From a checkpoint of a small mixture-of-experts model trained on Wikipedia.
Size: width 128, vocabulary 16384, 6.53M parameters.
Experts: 8 experts in each of 13 layers, 2 picks a token.
Training: a variant of SOAP for the experts, 264M tokens.
Below are experts of layer 2 (counted from 0) of a mixture-of-experts language model. Rows are named router (the router's row for the expert), up (a neuron's input weights, with its number) and show model dimensions 0-127. Each number is 200 + 20 x the weight over its row's rms, rounded and kept within 0 to 999.
After each expert's rows: "mostly gets" lists some tokens that are sent to it at least half of the time. This comes from a sample of Wikipedia text that the model never trained on.

# expert 1
router,174,186,199,174,184,178,176,166,180,181,173,231,205,168,213,202,171,142,193,151,231,222,227,191,187,200,216,189,221,204,195,153,182,200,225,180,172,227,157,186,219,197,214,190,197,176,234,214,211,202,197,173,189,201,219,209,207,181,215,211,237,195,199,197,226,190,174,209,211,206,206,185,192,205,196,209,182,214,184,177,207,162,213,229,253,204,176,211,202,217,212,194,214,181,226,204,154,179,224,210,216,223,217,228,199,165,197,194,186,206,207,197,231,203,206,203,199,197,203,197,201,212,214,210,200,228,190,193
up9,173,187,167,199,197,179,208,219,220,192,202,208,178,214,192,201,167,211,220,232,202,214,196,216,176,184,194,185,199,179,194,199,201,226,167,181,187,187,183,225,225,200,181,181,194,216,205,152,214,204,172,196,190,205,163,229,203,195,200,208,184,181,229,206,177,189,220,199,176,201,237,198,188,205,192,198,177,211,189,233,171,231,176,189,183,189,170,220,177,236,193,205,201,215,174,206,181,219,192,218,189,177,213,192,189,177,199,191,212,164,197,198,227,217,261,196,187,166,184,184,210,210,204,270,217,183,172,173
up10,181,199,205,223,219,250,202,201,211,198,213,198,188,191,225,196,160,190,221,216,184,208,181,218,185,193,182,204,152,211,253,196,162,207,213,192,229,222,206,192,186,189,183,217,184,191,213,171,159,175,216,202,220,173,201,212,180,228,200,216,208,222,235,188,210,186,172,176,214,216,224,172,204,208,171,191,211,181,189,190,164,199,174,193,211,219,163,177,201,220,194,193,182,198,237,212,195,161,197,195,248,222,192,184,202,205,229,195,194,180,184,188,223,188,204,203,199,215,209,222,185,173,236,230,231,188,194,187
up11,197,212,214,213,200,169,185,167,211,150,231,182,196,199,213,184,167,206,208,208,206,203,232,209,213,200,225,212,226,206,165,175,173,195,219,251,208,179,169,190,187,194,187,187,178,193,220,218,236,209,192,214,167,189,211,181,219,220,190,216,168,163,191,183,210,196,201,177,215,198,182,193,225,203,220,212,207,196,209,190,200,180,213,169,207,150,208,198,195,193,181,183,190,178,197,186,197,201,169,176,184,218,162,236,237,200,215,175,223,188,186,211,194,202,197,180,202,156,238,182,191,168,230,223,184,215,212,184
up12,196,208,202,224,199,237,184,166,202,215,184,216,193,200,184,202,202,210,217,179,171,201,221,166,200,225,216,216,165,256,188,160,208,210,234,240,245,197,193,199,201,176,210,194,200,164,243,212,196,210,199,214,185,201,184,211,173,218,199,227,208,194,192,211,192,219,196,218,212,170,191,218,217,180,206,175,171,194,164,216,202,189,197,201,211,214,189,231,225,190,177,198,210,220,228,190,170,174,189,184,206,219,185,237,193,196,186,196,231,203,188,231,185,193,197,189,222,202,199,167,234,236,205,244,213,232,200,215
up13,223,180,236,224,222,201,179,214,206,197,200,182,199,187,208,218,209,206,199,200,235,209,219,232,205,194,213,181,178,177,194,208,165,183,194,189,166,207,173,214,173,223,204,200,197,201,197,224,208,213,229,186,195,185,200,178,180,166,210,199,179,200,140,216,205,211,140,204,232,203,230,162,173,196,205,224,201,171,187,198,183,177,219,197,212,175,190,188,195,217,245,213,183,221,215,214,171,238,197,219,170,213,212,185,197,165,234,182,229,198,215,153,213,190,225,194,194,209,205,208,213,213,186,196,169,193,195,208
mostly gets: ", ", "of ", "by ", "for ", "from ", "at "

# expert 6
router,224,228,188,233,198,212,210,212,257,240,220,220,197,235,192,184,176,222,190,214,204,219,204,226,177,181,192,174,163,176,198,235,203,211,177,196,222,221,232,194,143,213,217,212,221,239,180,215,178,169,214,210,177,182,182,170,198,141,197,195,196,196,192,201,187,182,221,199,198,184,198,215,214,201,193,184,195,191,192,207,184,239,193,199,185,197,211,208,207,174,181,191,190,194,202,192,184,219,187,219,162,242,222,171,183,226,197,174,228,191,222,207,206,220,187,198,215,192,223,181,216,194,179,197,206,206,197,201
up9,234,199,216,213,211,224,175,175,216,210,210,207,171,209,221,214,199,172,169,215,212,213,221,185,192,215,185,224,239,221,213,186,159,175,200,193,215,165,237,201,174,178,199,198,216,184,196,198,217,223,232,188,177,202,210,195,189,199,194,195,175,217,227,217,173,210,184,214,176,189,191,230,189,198,237,220,181,183,217,172,188,225,162,209,178,188,217,241,206,207,227,164,239,211,188,216,216,199,195,187,191,173,201,180,183,195,186,167,158,173,200,167,185,216,216,219,190,210,204,184,219,239,215,223,221,204,219,185
up10,200,183,189,201,206,204,189,215,181,203,182,224,179,235,187,180,191,194,186,186,195,209,222,211,215,211,189,212,212,212,166,213,202,124,203,230,208,179,248,214,217,181,190,196,183,200,193,149,162,220,181,195,200,182,213,209,173,190,180,213,176,184,204,194,186,180,203,215,240,187,186,195,196,201,159,219,161,191,183,195,224,201,177,192,225,177,195,192,183,205,149,193,180,218,237,186,196,210,199,198,224,216,214,171,192,183,189,191,222,188,167,203,181,222,219,211,201,189,200,167,223,235,210,227,203,187,229,204
up11,213,170,192,202,207,205,207,191,195,227,199,199,228,242,210,159,182,213,174,217,177,218,213,214,196,199,189,193,157,192,164,183,208,210,182,224,208,199,200,253,172,190,192,191,192,188,193,178,204,218,165,214,181,173,170,185,174,222,194,197,171,185,195,173,208,206,234,183,204,197,226,182,179,189,224,200,181,200,216,180,186,185,146,186,233,196,196,237,191,230,194,215,197,185,216,206,176,174,196,201,213,231,209,156,226,192,213,173,198,185,177,217,204,224,194,227,179,201,200,221,228,214,195,204,207,196,240,165
up12,219,179,228,214,215,223,196,227,250,215,196,208,212,171,209,179,201,191,179,228,148,200,180,171,255,174,197,171,198,196,206,200,192,228,176,181,180,183,198,192,174,220,184,200,201,223,224,207,214,217,196,207,167,183,204,195,215,228,236,221,212,199,195,194,171,196,172,228,201,218,214,240,209,179,210,220,187,184,204,223,195,202,205,201,212,194,203,181,150,193,238,180,203,181,202,193,201,206,179,205,216,217,190,225,200,210,184,191,194,191,161,205,138,199,197,202,172,212,234,185,199,217,201,223,190,225,186,200
up13,161,198,185,200,165,194,169,201,205,214,237,223,198,222,193,230,204,191,164,232,176,201,198,202,185,211,188,214,198,225,219,187,197,186,185,212,239,195,188,195,205,209,253,235,213,199,244,189,200,205,209,176,212,188,176,213,184,177,181,218,212,158,228,202,164,215,213,182,188,194,222,211,208,224,199,184,170,196,217,209,201,229,189,203,183,211,216,265,200,196,206,204,217,218,205,194,195,177,205,208,200,183,254,197,236,158,186,207,194,212,207,204,180,221,192,220,187,185,196,183,210,171,228,214,222,231,196,201
mostly gets: ";", "°", "′", "not ", "″", "Party "

# expert 7
router,199,164,224,173,222,188,197,270,183,189,203,169,196,187,182,214,168,202,230,223,185,160,182,180,211,210,213,223,199,202,193,223,201,204,182,193,189,170,211,228,191,208,176,214,225,228,168,185,215,198,211,204,179,236,189,193,189,238,179,194,178,203,212,197,199,236,238,219,199,207,164,200,190,194,204,225,216,198,181,192,207,179,207,193,205,180,193,222,210,205,202,233,200,200,196,204,221,208,184,183,184,173,138,206,199,210,224,215,221,192,172,208,200,190,185,231,247,223,190,210,205,172,197,191,193,178,227,177
up9,217,249,195,174,180,188,232,179,195,176,219,189,232,212,206,233,192,196,200,167,227,209,224,211,225,207,181,217,187,229,182,180,185,233,212,203,185,183,200,177,196,162,169,191,202,212,178,199,200,173,238,172,197,203,198,205,224,197,238,213,189,157,153,202,177,197,197,202,173,211,242,214,242,180,227,201,173,196,205,184,220,227,179,186,191,201,196,186,204,210,173,210,198,240,212,193,210,195,191,196,185,219,219,197,194,238,183,197,209,215,196,220,249,198,182,224,213,192,208,184,185,224,181,216,189,211,197,223
up10,230,186,177,186,203,141,212,223,211,196,212,216,163,204,193,225,219,208,192,178,188,197,173,200,205,221,189,191,194,171,219,212,203,167,169,238,181,200,207,172,217,233,208,198,219,203,224,175,188,199,183,192,212,192,202,206,189,194,200,193,180,205,218,213,191,217,201,199,226,197,203,173,214,184,172,227,193,202,212,203,218,207,194,223,203,210,167,146,223,241,202,192,203,215,199,194,200,186,239,219,180,223,147,199,187,215,211,199,174,201,159,205,197,208,177,217,171,188,176,224,222,238,215,221,222,228,158,192
up11,156,223,191,198,219,217,168,220,195,215,188,176,218,180,207,172,207,186,203,203,179,194,206,226,199,187,225,223,215,176,202,204,194,203,206,168,237,195,195,214,217,215,187,183,190,231,189,219,269,204,209,178,214,211,198,267,194,214,190,219,195,218,195,200,228,216,226,231,222,189,200,184,198,172,242,217,190,228,196,185,216,187,196,170,210,207,192,204,187,200,194,211,186,208,217,189,200,213,184,224,186,181,194,194,173,229,218,179,213,184,183,180,199,183,161,187,226,172,171,201,208,215,239,200,171,212,203,157
up12,202,192,218,200,167,211,218,206,160,227,200,196,178,205,164,162,213,224,210,210,193,179,193,226,213,196,190,200,178,203,188,216,242,217,226,166,182,224,212,215,198,199,185,221,179,197,243,227,225,183,197,196,193,215,206,214,173,213,183,215,206,218,168,208,244,258,205,201,200,202,229,203,230,202,225,205,197,218,222,212,228,208,178,208,213,191,161,227,208,200,221,199,188,179,190,184,176,209,215,229,179,234,218,222,173,163,196,223,195,178,194,173,190,199,202,199,185,216,182,224,191,187,244,216,178,187,183,214
up13,201,208,211,173,242,195,187,201,178,239,181,192,181,200,214,211,182,211,225,193,216,169,189,204,192,227,165,213,182,211,198,191,214,228,158,233,185,213,212,212,209,209,199,206,183,217,207,202,186,185,199,190,213,216,200,207,209,225,198,199,186,222,242,194,191,207,257,196,179,221,176,159,231,176,206,215,171,182,184,169,189,188,187,177,186,178,198,194,200,214,215,239,214,228,190,163,192,181,197,191,186,180,223,186,207,192,231,192,205,179,151,171,197,180,199,262,201,200,215,190,196,201,217,206,198,155,198,206
mostly gets: "M", "B", "| ", "R", "S", "C"

# expert 4
router,236,183,183,221,189,215,181,231,202,203,200,166,212,199,198,197,236,193,191,174,206,205,192,218,224,206,163,210,208,196,196,169,233,196,191,179,189,156,208,195,206,219,168,212,209,182,169,185,211,199,205,194,252,223,195,208,154,230,194,194,179,219,198,207,216,226,196,171,199,190,200,227,213,214,207,190,241,218,193,197,197,203,200,184,224,186,193,203,169,178,189,219,208,194,214,210,208,208,175,205,203,169,160,202,231,160,168,199,179,190,180,181,202,184,200,204,212,181,231,169,201,237,175,245,215,205,245,212
up0,186,180,234,217,230,191,206,167,208,220,182,197,215,192,189,170,214,207,212,185,213,236,240,216,223,198,183,210,211,167,174,222,199,193,198,194,212,202,225,186,188,191,192,187,174,184,197,171,196,197,224,188,176,216,189,225,213,188,158,215,189,210,170,210,193,227,220,189,249,184,207,210,207,194,182,146,223,208,174,228,173,220,171,223,237,211,221,166,198,193,188,184,207,188,202,176,224,201,204,219,183,209,195,196,224,182,181,203,195,169,244,203,234,214,170,189,193,214,181,189,218,217,226,217,203,202,238,177
up1,198,195,198,182,227,175,231,205,189,201,193,186,169,199,184,238,210,200,239,215,202,180,212,214,204,217,210,167,170,238,176,175,193,240,235,207,155,220,195,189,209,187,210,201,196,189,204,181,229,184,184,206,204,237,186,203,180,194,191,190,196,192,177,166,203,201,166,196,184,225,174,223,193,188,228,181,185,161,182,200,209,200,220,208,179,150,181,186,216,208,211,153,220,199,218,223,198,207,192,160,174,206,184,204,188,237,191,200,197,194,221,195,169,185,189,213,207,195,215,224,173,233,202,229,176,231,197,206
up2,230,225,207,198,191,223,192,186,191,204,185,184,179,203,195,180,214,231,171,204,257,199,215,174,201,183,201,212,207,226,194,208,191,179,170,207,200,204,193,219,154,213,214,131,182,195,185,185,202,185,227,184,202,174,193,239,192,215,192,196,191,160,206,159,140,190,205,167,181,174,204,192,199,182,190,220,183,211,227,159,213,210,188,206,218,206,203,152,200,201,206,201,202,168,187,194,197,202,198,174,199,190,236,180,197,185,208,226,191,197,199,185,198,180,201,226,214,189,198,179,168,187,197,221,200,203,226,227
up3,184,196,244,219,213,206,188,201,244,198,206,170,221,181,228,206,212,222,202,201,211,205,172,212,191,194,206,198,158,194,208,191,213,199,217,188,220,224,184,187,216,193,205,167,202,188,213,176,218,157,174,182,218,207,167,222,203,217,256,175,176,194,222,189,178,176,196,189,206,222,213,168,234,174,217,237,207,196,195,176,187,205,195,170,218,168,187,204,200,247,191,176,240,187,203,179,201,205,144,200,207,208,196,200,220,208,185,196,208,227,209,177,181,208,175,182,230,190,194,186,189,202,182,210,235,227,197,195
up4,177,204,225,210,200,194,189,198,199,190,217,202,221,222,160,189,227,149,214,228,183,195,210,245,216,189,207,190,222,218,156,193,219,219,172,215,142,207,203,180,202,165,210,194,207,211,172,171,185,213,226,215,215,214,194,194,207,176,215,156,167,186,211,200,208,199,178,169,201,166,218,214,191,197,208,192,194,176,192,206,199,171,182,248,192,181,171,222,193,194,202,213,202,185,205,203,214,214,221,223,172,238,196,195,201,188,196,194,187,163,210,172,190,189,191,159,202,229,178,168,191,211,215,202,193,185,223,215
mostly gets: " ", "s ", "er ", "4 ", "ing ", "i "

# expert 0
router,231,188,179,177,224,153,225,192,192,183,198,192,174,205,189,231,184,194,172,184,197,218,197,179,165,221,194,170,184,196,211,198,194,178,225,211,223,210,180,216,190,225,219,172,163,202,240,192,213,207,190,213,216,179,234,183,197,221,212,212,211,226,224,215,202,164,169,195,190,231,200,173,185,187,207,176,195,181,225,208,221,205,222,194,163,213,208,202,200,226,246,186,211,251,173,192,227,196,210,204,219,200,232,190,209,217,257,187,162,182,209,198,205,193,189,188,179,212,209,179,188,201,215,173,198,195,204,210
up9,183,199,191,203,196,195,172,189,181,190,205,222,190,226,213,213,204,221,193,199,207,209,215,197,221,184,185,172,166,163,184,210,213,192,188,204,193,177,164,149,200,192,230,217,246,210,193,212,242,181,184,230,236,186,174,189,201,178,190,222,195,165,170,208,163,204,164,169,189,215,233,212,176,217,207,170,213,189,224,199,206,200,204,193,194,198,209,163,187,195,226,218,209,201,178,214,209,193,225,233,200,194,236,194,185,196,189,171,170,182,189,247,211,178,220,217,209,225,185,200,192,212,179,175,169,219,194,175
up10,204,202,207,207,207,220,223,223,211,216,212,209,189,197,226,182,202,190,201,186,196,176,198,237,165,196,212,205,185,174,193,222,221,203,145,181,222,196,220,220,211,209,194,162,221,209,185,206,186,225,194,226,214,196,182,197,210,205,238,210,201,217,208,193,170,172,173,188,164,171,197,205,191,166,222,175,190,172,169,207,199,226,160,186,184,212,190,216,207,202,201,174,213,194,220,209,213,225,179,185,187,242,213,176,164,222,204,192,155,202,198,213,188,197,196,268,197,226,213,188,211,210,154,203,177,217,216,201
up11,219,230,218,192,192,194,151,186,223,175,230,194,182,165,193,201,194,200,190,228,172,203,202,196,159,211,189,228,182,212,159,210,196,180,215,203,169,177,190,211,209,200,247,205,180,181,188,190,206,181,188,215,200,187,205,181,234,225,175,215,165,169,213,186,209,218,206,259,207,199,188,221,229,183,210,221,222,204,199,215,232,233,173,192,173,195,160,200,176,183,196,187,182,216,197,192,201,171,220,210,223,187,201,188,219,218,170,178,197,199,165,214,209,203,191,235,188,192,176,194,181,217,181,212,182,217,216,225
up12,225,179,217,219,177,196,233,198,217,198,187,208,201,184,242,185,171,180,202,219,195,183,254,195,187,222,177,225,159,204,202,191,208,195,214,203,179,249,198,182,204,211,186,212,185,189,186,154,216,236,191,182,206,227,198,205,204,212,164,201,218,218,215,219,180,171,208,222,189,195,218,187,227,186,209,154,225,220,207,219,215,214,183,197,200,207,182,203,203,203,193,232,195,208,212,199,184,184,200,231,213,222,169,192,210,181,181,201,208,220,231,184,181,193,188,237,209,188,201,203,174,202,135,214,203,225,157,199
up13,194,181,209,176,185,186,208,207,195,198,186,207,184,218,192,176,201,189,167,213,211,225,208,215,214,221,211,212,203,215,189,205,173,186,151,228,203,162,175,219,202,189,188,194,178,173,217,209,196,176,201,158,197,221,188,212,225,226,206,207,216,216,180,187,214,194,220,189,160,159,208,193,215,162,200,208,213,224,179,192,207,210,202,238,222,223,179,163,205,223,198,226,200,236,196,210,196,193,203,167,213,181,221,180,261,197,177,204,182,211,250,169,236,207,229,190,196,201,199,178,195,207,224,197,189,208,179,239
mostly gets: "as ", "is ", "his ", "was ", "% ", "that "

# expert 5
router,178,209,205,192,186,215,203,195,171,203,212,189,203,236,216,212,194,218,216,201,171,162,194,218,235,193,214,211,209,196,225,194,206,208,185,237,177,182,207,198,237,198,160,237,209,180,181,188,198,206,181,199,220,232,190,236,207,193,169,197,180,176,191,218,189,233,202,216,198,201,178,194,220,217,205,246,173,216,216,184,196,173,206,194,203,211,201,199,192,236,173,210,151,190,182,211,240,214,233,185,213,140,199,195,205,201,214,215,203,194,179,219,178,190,205,169,173,231,177,230,212,164,188,213,172,179,194,206
up0,197,180,216,225,175,173,217,172,216,149,187,197,209,192,206,198,247,194,249,201,199,209,186,195,209,214,172,212,201,179,191,201,182,210,220,208,171,196,212,216,209,227,237,211,206,173,162,221,226,207,177,189,209,211,220,218,234,188,205,211,186,201,204,176,181,186,239,181,216,184,217,188,201,205,243,206,240,219,199,188,234,194,197,179,219,185,229,230,193,196,178,198,216,224,164,211,211,177,230,232,210,170,203,212,178,185,220,199,191,176,199,190,188,179,242,185,195,217,194,208,180,197,188,225,175,198,227,219
up1,226,199,217,186,219,217,217,205,183,166,198,222,181,223,218,228,234,192,182,198,196,216,238,230,215,189,183,209,226,188,208,215,177,186,157,208,184,190,201,183,212,173,185,178,197,210,224,161,216,216,155,203,182,229,195,234,214,213,181,215,250,219,204,206,201,204,195,192,172,222,185,187,244,229,196,216,163,214,178,153,180,206,211,232,179,197,181,190,208,187,193,197,196,204,237,180,173,197,179,184,185,205,170,197,219,195,213,200,179,214,179,227,176,228,186,203,220,209,221,194,208,195,201,203,209,162,181,183
up2,215,188,171,220,161,217,204,210,205,168,173,190,193,172,198,213,179,206,203,188,248,204,190,199,205,192,181,199,196,213,238,218,197,196,219,184,224,192,164,187,193,184,175,219,170,213,208,193,207,197,209,234,247,214,201,218,168,191,244,207,196,204,195,217,162,226,212,190,222,189,183,178,215,197,174,175,174,215,230,176,184,241,165,258,188,152,206,193,211,201,209,223,215,183,217,198,204,202,200,207,214,199,207,192,195,170,185,236,192,198,167,179,203,191,198,185,174,193,198,175,218,225,190,225,218,219,194,192
up3,197,194,204,170,182,193,180,179,222,229,222,220,214,205,225,198,213,180,209,178,197,181,200,232,205,207,187,191,220,224,209,189,178,205,171,220,198,200,220,225,238,164,198,224,225,221,201,239,185,180,188,211,190,201,165,206,229,166,221,195,214,184,224,154,175,168,220,161,228,198,236,184,203,177,193,236,187,211,229,172,197,181,203,206,206,212,169,228,203,209,178,192,174,221,210,190,199,175,200,234,173,193,213,233,182,176,213,191,199,201,190,156,204,200,183,201,202,223,217,192,199,197,232,214,190,158,196,184
up4,197,189,222,198,204,189,197,184,192,211,198,193,221,216,160,207,198,200,214,231,175,183,174,222,225,220,211,190,198,208,185,195,260,189,204,220,191,188,212,150,175,194,172,187,213,213,184,191,181,220,178,208,208,201,201,167,183,192,199,190,199,165,154,183,163,186,228,197,173,189,165,196,208,182,208,199,202,176,195,169,204,182,211,178,189,173,206,197,190,200,181,227,171,203,192,202,185,215,207,203,190,177,161,169,221,215,185,178,223,195,200,217,161,216,162,209,226,208,183,184,166,171,190,171,179,181,228,161
mostly gets: "es", "s", "e", "in", "k", "g"

# expert 3
router,162,231,242,211,197,223,189,165,205,186,214,189,186,177,213,187,237,227,204,231,189,189,204,195,239,178,215,232,249,215,184,213,188,204,225,208,189,187,209,220,217,172,238,179,195,220,216,199,177,222,204,211,186,201,174,209,232,232,219,190,203,183,218,169,196,191,223,197,220,168,214,210,202,190,191,187,213,192,195,177,207,224,155,202,191,214,204,186,194,189,209,180,211,178,193,202,159,182,181,187,204,201,212,209,198,217,171,211,195,234,212,191,158,196,227,230,209,207,170,219,193,142,202,191,216,207,184,190
up9,213,184,196,213,149,226,176,199,203,136,207,197,197,187,160,159,231,200,169,186,207,190,190,176,206,163,185,184,196,183,184,192,221,219,191,183,216,179,201,170,209,219,188,193,194,221,217,195,198,235,182,215,215,248,214,203,207,190,178,222,180,190,170,182,215,201,191,198,175,208,197,218,228,196,204,156,198,191,173,237,223,176,212,213,193,224,195,202,196,201,216,206,220,191,169,215,236,193,178,205,205,230,201,226,205,188,192,184,178,177,213,174,188,195,217,231,212,187,181,239,192,208,214,235,220,197,221,212
up10,196,203,226,221,208,186,201,178,254,200,210,177,166,207,176,195,163,218,203,207,209,198,171,218,203,193,187,217,194,210,202,180,176,191,215,184,165,205,217,184,192,207,166,202,219,239,189,159,204,210,204,180,167,204,163,222,211,191,211,192,223,170,179,198,198,190,207,208,202,168,203,205,200,225,188,201,193,173,169,183,176,222,180,192,220,212,161,210,206,202,210,185,209,209,221,197,206,216,168,205,194,200,189,195,200,244,196,156,211,230,181,231,145,219,206,205,251,163,197,206,226,189,211,207,229,188,188,209
up11,178,217,199,208,212,206,213,196,213,195,219,200,179,181,185,210,207,188,218,205,165,208,195,182,208,179,212,178,166,174,209,177,157,218,210,236,191,174,197,205,199,189,187,190,179,206,213,202,271,214,158,206,187,200,222,171,219,203,188,230,213,191,205,201,209,196,249,243,198,189,186,203,183,207,215,204,191,171,210,166,211,215,195,241,195,168,210,181,182,201,203,199,194,191,231,198,186,164,176,203,237,207,220,173,207,190,172,204,184,195,212,204,211,190,221,193,221,193,179,214,198,159,193,240,208,181,217,146
up12,178,217,218,196,200,195,198,200,225,185,213,194,188,227,187,162,234,204,201,205,239,205,197,192,200,186,165,203,216,175,196,217,204,197,186,196,220,201,188,185,177,196,192,186,184,206,235,200,228,217,208,226,191,197,192,217,187,191,197,189,164,163,189,225,196,179,186,189,245,198,183,193,195,188,223,197,236,206,191,224,179,205,148,200,208,190,194,188,238,205,199,228,184,227,219,228,207,211,190,230,175,203,183,199,212,205,202,197,223,173,211,207,213,204,198,159,129,189,218,163,214,210,243,219,229,219,158,205
up13,241,197,157,174,186,214,221,172,217,213,210,199,211,183,216,181,180,192,225,207,224,217,201,185,186,187,224,188,195,185,187,203,181,202,182,195,219,189,192,202,189,225,224,201,240,194,223,211,175,208,195,211,218,203,203,224,183,198,174,207,218,233,203,172,215,218,201,202,215,226,255,180,186,196,240,188,185,217,187,194,183,216,179,203,212,215,167,204,200,260,243,192,216,231,168,157,220,200,231,207,205,218,211,224,207,180,179,159,183,214,235,182,219,208,210,188,191,185,187,205,193,199,205,216,166,232,195,204
mostly gets: "\n", ". ", "\n\n", ".", "200", ")"

# expert 2
router,175,185,221,186,194,203,214,227,188,212,184,203,235,186,182,182,196,218,241,209,213,207,178,178,202,208,200,213,193,245,192,183,214,202,187,217,224,201,191,173,234,168,185,212,196,141,197,185,207,213,187,194,224,196,219,219,216,182,172,197,183,180,172,214,169,236,211,201,191,233,217,184,178,184,202,245,197,202,218,250,182,202,196,201,202,193,220,175,225,205,192,220,198,200,203,196,221,205,202,190,221,158,163,211,183,207,189,233,223,209,165,209,182,189,196,185,179,187,175,217,185,235,225,192,169,161,187,206
up0,223,179,189,217,224,212,188,228,236,204,197,212,188,188,215,197,201,240,186,193,192,211,186,200,253,178,180,164,192,181,218,218,200,191,153,157,203,182,219,224,176,165,211,203,217,220,206,181,181,188,184,214,209,177,162,173,183,187,166,189,174,202,204,204,187,200,185,205,195,187,219,189,176,204,174,222,185,184,181,200,199,245,192,211,190,194,173,193,203,165,180,216,235,234,189,201,175,207,224,205,183,197,209,206,176,184,168,168,238,195,174,232,186,191,203,187,240,180,210,211,208,226,211,183,181,214,201,207
up1,196,203,187,177,145,223,207,201,216,192,221,196,184,179,229,167,213,201,187,157,216,192,204,230,205,173,176,218,217,188,221,205,182,219,195,226,224,195,206,191,175,183,184,201,205,188,218,205,223,200,192,164,213,206,155,228,184,173,200,244,171,215,210,169,237,205,175,240,208,156,203,180,192,216,213,198,194,203,209,209,189,198,187,183,191,229,181,197,242,207,183,165,215,173,188,210,187,176,192,205,220,206,183,225,182,184,199,203,196,203,196,181,202,224,194,183,182,195,199,159,201,200,231,244,180,171,212,184
up2,204,203,160,201,210,203,206,213,193,199,157,191,181,179,227,186,192,165,209,240,219,210,221,174,133,215,192,228,190,187,199,177,229,189,208,219,160,213,225,183,213,188,207,201,188,220,206,224,203,218,215,212,206,193,214,182,215,222,163,203,178,220,210,194,197,183,181,183,202,177,195,183,210,191,196,191,213,211,185,216,215,173,214,165,219,189,175,230,174,216,190,170,216,189,149,166,179,205,193,234,219,228,185,197,193,162,210,193,206,208,197,213,192,221,191,198,202,189,205,181,188,191,220,207,254,230,208,227
up3,191,181,192,190,219,168,199,195,215,196,206,195,203,212,183,230,196,187,207,182,200,220,239,172,188,225,189,203,228,228,195,203,157,199,231,223,205,164,180,177,214,229,228,215,192,196,212,172,205,213,197,202,218,189,197,248,195,179,185,236,216,214,165,237,202,184,204,180,205,230,180,189,174,200,226,212,230,185,223,177,172,208,200,193,202,191,219,199,214,243,200,189,196,225,198,194,230,200,220,201,224,214,202,187,198,175,188,241,214,216,208,221,232,221,185,167,177,176,198,183,168,230,239,193,219,173,206,171
up4,184,195,214,202,227,203,233,193,197,189,183,190,219,179,170,256,209,163,180,207,182,180,214,238,190,188,188,242,233,202,211,178,196,196,219,216,203,203,203,184,206,228,207,182,219,199,173,174,186,219,195,143,190,196,183,216,215,186,214,189,191,192,190,203,155,216,196,217,199,186,204,172,213,219,206,189,189,214,211,231,222,192,211,190,204,221,205,168,199,230,219,223,204,209,185,156,189,195,168,202,224,211,177,204,193,193,229,205,174,173,206,184,229,181,185,180,245,172,184,151,201,168,201,205,199,184,181,207
mostly gets: "r", "ou", "j", "z", "season", "ov"